From a checkpoint of a small mixture-of-experts model trained on Wikipedia: width 128, a sigmoid router.
Below are experts of layer 6 (counted from 0) of a mixture-of-experts language model. Rows are named router (the router's row for the expert), gate (a neuron's input weights, with its number), up (a neuron's input weights, with its number) and show model dimensions 0-127. Each number is 50 + 12 x the weight over its row's rms, rounded and kept within 0 to 99.
Before each expert's rows: "mostly gets" lists some tokens that are sent to it at least half of the time; "comes after" lists some tokens at least twice as common just before its tokens as in all text. This comes from a sample of Wikipedia text that the model never trained on. Tokens count by the router's weight.

# expert 5
mostly gets: " 100", " 44", " 24", " 42", " UTC", " 43"
comes after: " |", "–", " (", ":", ";", " +"
router:40 56 59 28 26 45 69 29 46 56 59 46 66 62 47 70 43 53 32 22 50 77 45 41 47 74 36 80 55 47 67 62 37 47 52 35 42 55 40 61 45 50 61 32 28 45 63 54 52 67 55 56 55 53 56 70 40 42 23 36 48 41 82 44 45 43 54 60 53 58 42 57 55 37 43 13 58 42 37 55 50 47 46 48 49 58 47 54 37 42 48 52 47 44 47 51 49 46 48 41 44 50 60 52 39 41 48 45 29 60 63 60 49 45 78 41 56 22 58 46 66 50 50 46 56 60 47 42
gate7:46 33 50 41 52 52 74 33 52 54 51 61 44 83 56 69 56 48 42 45 65 53 49 43 50 47 39 44 66 60 56 66 45 51 63 37 61 55 50 32 32 57 69 39 24 63 41 66 31 65 67 55 47 47 61 57 44 38 46 37 48 33 49 57 61 57 58 53 43 53 64 60 74 42 45 43 40 37 48 29 38 73 52 22 52 58 59 50 32 51 52 44 69 33 42 44 50 42 50 37 57 26 66 58 28 57 57 31 57 71 52 33 68 46 53 49 64 45 59 71 41 53 47 37 59 56 61 32
up7:58 49 60 55 50 44 51 50 31 56 30 25 31 52 46 63 64 60 64 48 59 58 61 61 69 47 41 34 58 45 61 70 50 62 20 63 34 43 49 67 57 42 58 47 47 42 52 74 45 58 66 48 76 46 41 44 56 50 72 29 39 55 43 47 62 40 32 58 54 56 33 43 64 57 44 53 42 41 48 42 25 68 66 48 43 57 55 75 46 37 44 41 36 46 62 35 59 36 48 43 39 42 62 67 26 56 77 30 31 51 61 44 43 48 65 57 51 41 57 59 49 68 51 32 51 48 67 46

# expert 10
mostly gets: " ", " Votes", " Candidate"
comes after: " |", "|", ";", " N", " K", " S"
router:43 59 52 58 25 47 56 49 59 46 47 63 56 45 41 45 57 81 49 48 56 50 26 47 52 51 57 56 55 44 64 42 42 48 51 50 41 38 50 51 52 58 77 50 57 52 41 62 43 47 45 69 37 49 46 66 32 53 28 18 42 62 71 49 45 46 52 41 43 53 41 52 56 37 45 03 49 44 49 56 56 26 39 49 50 51 59 32 62 52 58 39 46 72 43 38 35 48 61 65 46 42 48 49 52 51 74 31 39 65 58 63 64 43 49 45 83 49 53 45 62 64 70 45 28 55 48 24
gate7:32 31 60 39 57 45 73 60 59 58 45 36 50 38 36 46 46 43 47 27 49 57 33 56 59 35 46 69 67 40 72 50 49 59 76 52 29 51 62 55 39 45 61 42 59 53 44 52 34 40 42 39 51 61 50 49 58 67 50 62 45 55 42 59 74 68 58 53 55 27 36 52 45 39 56 56 69 36 32 51 77 42 48 38 58 58 62 51 45 60 52 66 43 45 57 42 38 52 64 58 55 59 61 52 65 18 75 49 63 42 61 54 45 56 57 33 47 45 53 39 21 62 52 77 34 47 64 38
up7:71 44 59 45 73 42 32 51 38 43 29 67 46 50 68 56 29 51 50 58 46 34 57 42 39 56 48 47 41 44 43 50 47 44 44 51 68 37 47 51 39 43 65 56 23 41 63 66 67 52 63 51 60 55 60 39 40 29 60 39 70 57 62 26 24 45 56 33 34 55 31 40 55 53 44 59 45 64 72 71 20 62 54 49 41 41 42 38 56 38 46 42 41 39 47 50 39 38 48 57 54 51 46 53 41 68 36 54 31 34 31 47 51 44 53 68 16 66 52 58 55 47 63 41 60 57 61 60

# expert 15
mostly gets: "Ar", " Ph", " Army", " Air", " Rh", " Earth"
comes after: " the", "-", " \"", " of", " The", " a"
router:50 47 38 54 51 53 63 24 71 59 46 43 66 33 38 49 59 50 42 47 55 36 59 69 42 43 50 60 55 79 69 71 47 72 57 50 61 56 53 52 44 50 73 52 67 49 64 65 27 48 70 68 20 43 65 59 39 39 37 48 54 59 58 49 58 46 66 47 44 57 39 69 24 41 47 47 53 54 57 46 64 52 39 38 38 62 38 44 45 59 33 62 61 36 28 39 46 52 42 34 49 63 70 62 51 61 61 25 41 53 48 68 54 39 35 57 49 33 39 64 61 56 61 51 41 53 67 60
gate3:44 44 53 51 40 57 65 60 58 30 65 58 49 50 46 36 56 43 52 53 81 57 52 47 74 37 58 52 53 51 34 65 44 40 38 42 65 57 41 41 58 60 58 55 72 55 65 48 68 76 50 53 12 62 45 56 39 65 47 36 63 72 51 75 53 60 56 42 45 43 52 58 49 56 62 42 36 42 63 25 46 50 53 48 35 56 23 65 56 32 76 59 49 39 45 47 68 55 44 61 52 58 46 43 37 67 58 60 59 59 29 56 48 44 38 64 68 62 43 35 79 39 49 51 45 43 51 38
up3:42 37 43 41 55 37 45 43 49 32 58 40 45 25 27 61 43 51 52 47 61 57 30 30 52 51 39 56 46 33 43 66 70 52 41 49 60 40 67 41 47 51 64 66 72 59 43 33 57 50 56 58 61 28 68 59 58 65 46 40 67 49 43 30 83 29 54 58 54 46 43 53 39 56 73 39 70 42 59 38 49 62 20 65 62 82 50 51 50 46 46 27 42 53 59 60 57 43 25 54 48 49 62 48 45 53 46 52 41 54 55 49 57 61 50 68 48 70 39 40 46 71 65 50 58 48 49 67

# expert 4
mostly gets: " —;", " |", "|---|---|---|---|---|---|", "|---|---|---|---|---|", ";", " ;"
comes after: " ", " 0", ")", " 1", "%", " 2"
router:56 46 32 53 46 16 71 42 48 58 58 68 58 63 56 58 69 45 47 58 48 26 35 64 49 72 41 65 55 42 62 75 64 58 48 44 64 36 48 75 46 55 68 41 37 45 69 51 35 61 24 62 42 41 41 47 61 44 47 23 54 54 66 67 61 60 51 54 53 65 52 51 44 42 25 26 62 42 57 47 53 46 41 56 46 54 38 39 37 66 41 45 34 51 53 63 45 53 46 38 59 47 53 42 32 44 51 35 52 61 56 59 68 57 63 59 65 37 54 60 62 65 68 59 28 66 59 45
gate7:71 44 60 48 44 34 29 72 60 75 64 36 43 68 43 49 52 47 42 30 39 56 66 48 61 40 49 40 49 53 43 51 42 46 56 56 52 50 40 53 55 47 41 67 51 62 44 64 56 52 45 43 48 33 49 28 47 71 50 58 75 53 42 54 37 51 44 36 76 52 31 20 70 45 53 29 26 39 40 64 53 68 60 70 46 60 30 30 44 57 42 47 41 54 40 60 56 43 41 66 41 70 69 49 62 57 54 51 48 73 53 45 27 43 61 42 35 41 43 52 67 48 56 48 32 48 34 37
up7:61 56 72 38 50 24 51 50 61 61 65 30 32 43 52 34 49 25 38 44 72 42 51 45 44 56 60 48 45 32 56 52 45 27 46 41 59 41 39 62 30 46 55 60 65 55 42 63 44 54 65 59 57 35 37 53 30 76 27 36 67 43 47 58 41 51 39 56 78 43 60 33 50 30 62 44 37 67 54 44 70 41 56 59 58 38 40 25 51 40 42 57 45 40 42 70 37 39 53 47 53 38 56 65 48 51 58 51 63 59 40 35 46 45 68 39 55 60 44 54 47 49 30 45 34 30 39 31

# expert 12
mostly gets: " However", " make", " take", " took", " so", " moved"
comes after: " to", " was", " and", " he", " is", " not"
router:60 70 47 40 45 29 76 45 57 55 46 51 77 58 55 42 30 57 52 40 50 63 36 40 70 62 66 58 53 55 63 64 55 49 51 35 65 51 46 75 46 50 68 55 59 32 61 79 60 64 43 64 49 44 55 60 47 42 44 38 44 47 56 52 78 58 21 52 45 56 48 70 50 73 42 33 64 53 62 47 61 65 25 32 47 46 48 47 52 50 57 52 63 56 52 17 35 59 39 54 39 55 48 69 57 60 40 51 47 65 57 52 53 60 64 56 49 38 35 40 63 73 63 58 55 51 64 49
gate14:42 30 36 40 62 52 54 60 62 56 67 46 57 68 67 75 48 50 54 39 50 53 23 49 61 36 35 50 54 46 58 53 53 47 48 59 54 35 64 66 66 37 45 61 65 51 50 54 58 71 45 47 44 63 36 58 56 58 44 26 52 68 46 40 77 53 29 54 41 31 53 65 70 63 55 40 52 34 50 56 47 54 36 45 58 40 44 62 51 31 44 53 55 65 57 30 52 69 45 49 20 41 20 45 55 41 42 63 63 54 34 35 52 41 54 46 24 70 49 38 43 65 58 46 51 76 42 55
up14:45 32 31 30 33 62 48 76 66 37 54 55 41 64 61 46 60 43 73 50 56 58 50 36 54 43 53 38 59 54 20 51 62 46 65 39 41 65 63 71 53 55 56 54 42 74 67 65 43 66 48 58 40 46 44 52 48 55 55 64 48 57 46 49 49 40 45 35 51 34 70 45 50 47 52 59 55 42 43 52 62 49 64 44 35 37 53 66 48 46 43 38 57 50 45 14 41 52 52 42 21 22 44 40 73 42 43 53 54 62 46 44 72 61 51 59 26 81 39 58 63 52 55 60 54 61 58 65

# expert 8
mostly gets: "==", "\n", " ==", "″", " ===", "==="
comes after: "\n", " |", ".", ")", "==", " ="
router:71 49 40 56 44 38 57 28 67 68 46 55 67 50 46 51 51 49 45 56 53 34 36 54 33 61 59 80 57 52 52 49 50 79 60 33 51 27 46 64 38 51 74 45 46 36 60 60 41 38 35 53 42 49 49 31 52 58 41 32 65 60 57 54 58 53 53 68 57 39 47 45 40 40 24 17 46 42 44 67 39 62 31 43 35 50 49 46 41 41 42 41 73 46 31 33 64 73 53 41 46 61 39 63 34 64 64 39 41 50 42 59 68 44 43 54 70 42 53 48 65 36 51 42 54 67 58 44
gate7:36 47 47 36 47 67 63 32 47 64 49 52 26 49 62 70 34 50 61 52 45 54 42 51 61 58 37 49 57 56 46 32 61 37 72 46 38 28 45 33 61 49 41 45 49 64 24 46 42 51 53 38 40 59 71 55 41 60 69 38 35 62 55 27 47 62 42 48 58 18 54 31 57 51 39 58 74 48 73 50 45 49 47 78 54 60 46 30 61 53 52 53 61 44 53 34 51 63 60 35 66 54 35 73 58 54 58 63 52 57 30 62 64 55 43 48 39 48 65 56 46 39 26 46 62 59 40 60
up7:64 59 32 59 48 54 32 68 46 40 57 39 63 36 43 35 57 47 30 37 59 57 66 61 38 40 50 52 38 84 65 44 47 52 53 58 45 55 50 58 54 52 30 51 55 51 52 52 38 64 55 50 51 49 48 58 53 36 30 68 65 39 26 50 55 33 47 34 52 65 62 75 32 47 63 56 28 48 46 36 43 56 35 45 33 38 64 56 54 45 46 45 49 57 60 72 62 39 43 47 38 24 52 42 47 71 36 55 37 58 68 51 37 55 55 46 62 45 54 77 62 75 54 48 66 33 78 44

# expert 7
mostly gets: " until", " during", " July", " early", " After", " During"
comes after: " in", " of", ".", ",", " at", " for"
router:51 63 24 45 37 24 69 23 57 46 60 52 64 79 46 61 63 48 35 40 57 46 41 57 66 58 50 83 54 58 44 61 55 61 55 31 48 66 59 41 52 52 63 48 61 36 46 55 57 48 43 56 33 38 39 47 45 37 32 47 83 54 87 60 57 51 50 53 46 33 58 41 56 74 36 49 54 44 44 53 61 48 39 47 45 47 42 55 37 56 40 46 50 42 31 25 61 40 58 39 30 34 36 50 38 52 55 49 48 48 55 60 40 49 53 57 43 47 48 46 60 48 70 40 48 52 60 20
gate7:65 55 62 44 45 31 59 26 37 74 45 45 45 42 47 63 65 46 39 49 43 78 37 41 48 44 32 62 41 66 38 65 26 60 27 41 52 50 51 51 70 48 37 61 31 42 37 49 75 60 54 60 37 52 53 52 48 55 71 34 59 45 74 65 55 47 65 34 42 62 39 49 32 53 64 53 53 52 30 58 59 40 41 48 44 50 57 33 68 38 44 64 34 25 67 40 42 43 60 34 51 48 47 45 58 61 54 37 35 59 45 45 59 58 63 39 72 55 63 53 60 67 76 57 55 41 57 56
up7:57 41 59 43 50 33 61 31 54 41 39 41 68 44 36 63 46 48 47 57 48 61 29 42 65 62 37 51 40 73 42 44 35 25 46 32 47 48 40 55 66 56 32 60 36 46 28 48 69 67 52 59 27 67 62 50 59 36 42 39 37 15 65 50 42 46 74 56 57 68 39 43 54 56 72 51 56 36 50 48 37 54 39 64 38 68 56 52 37 48 66 55 44 51 61 56 29 43 62 29 37 62 55 46 59 80 42 38 41 55 45 58 67 59 44 42 51 43 60 41 43 54 57 65 50 31 53 61

# expert 13
mostly gets: " they", " has", " book", " who", " been", " They"
comes after: " the", " a", " The", " which", " that", " It"
router:80 56 37 28 27 27 57 30 49 66 42 52 63 67 42 51 36 79 38 41 43 60 46 27 49 46 63 73 57 57 64 34 49 73 82 41 54 66 52 71 28 56 64 49 48 47 50 63 44 51 44 47 45 46 77 46 45 55 52 45 54 48 73 37 45 41 51 45 56 52 56 71 43 70 38 46 43 48 58 62 53 47 28 38 34 45 37 73 41 43 45 57 58 40 39 31 48 64 43 46 48 53 49 75 38 48 48 39 45 53 42 53 43 51 48 59 50 49 48 53 50 42 40 35 42 62 63 43
gate7:58 47 67 36 63 61 43 16 57 46 41 35 28 50 45 30 25 46 45 42 66 49 55 68 47 42 42 46 51 49 46 36 42 42 43 15 46 73 64 40 63 61 49 44 39 51 65 55 34 54 50 43 59 78 53 51 53 31 37 45 67 55 73 44 46 36 53 80 52 57 48 34 60 41 56 63 64 35 35 35 63 42 47 48 35 61 46 56 61 69 50 62 43 68 63 46 49 34 57 52 35 60 50 55 36 50 46 58 33 53 45 43 39 41 53 40 48 59 45 63 61 48 50 65 32 27 47 39
up7:41 78 51 47 29 50 55 92 50 50 46 48 47 52 58 62 71 46 48 72 61 51 46 73 46 69 50 33 45 29 50 62 73 45 64 64 58 38 37 58 35 36 50 41 52 55 50 47 51 67 46 73 40 43 41 56 47 61 38 40 40 35 39 52 41 77 43 36 52 56 63 64 38 56 52 35 44 60 60 53 45 52 59 51 55 47 43 23 22 45 51 26 58 38 45 49 50 49 41 52 59 34 37 56 51 55 55 32 51 55 48 56 61 64 47 67 49 38 28 55 39 65 38 33 56 31 62 64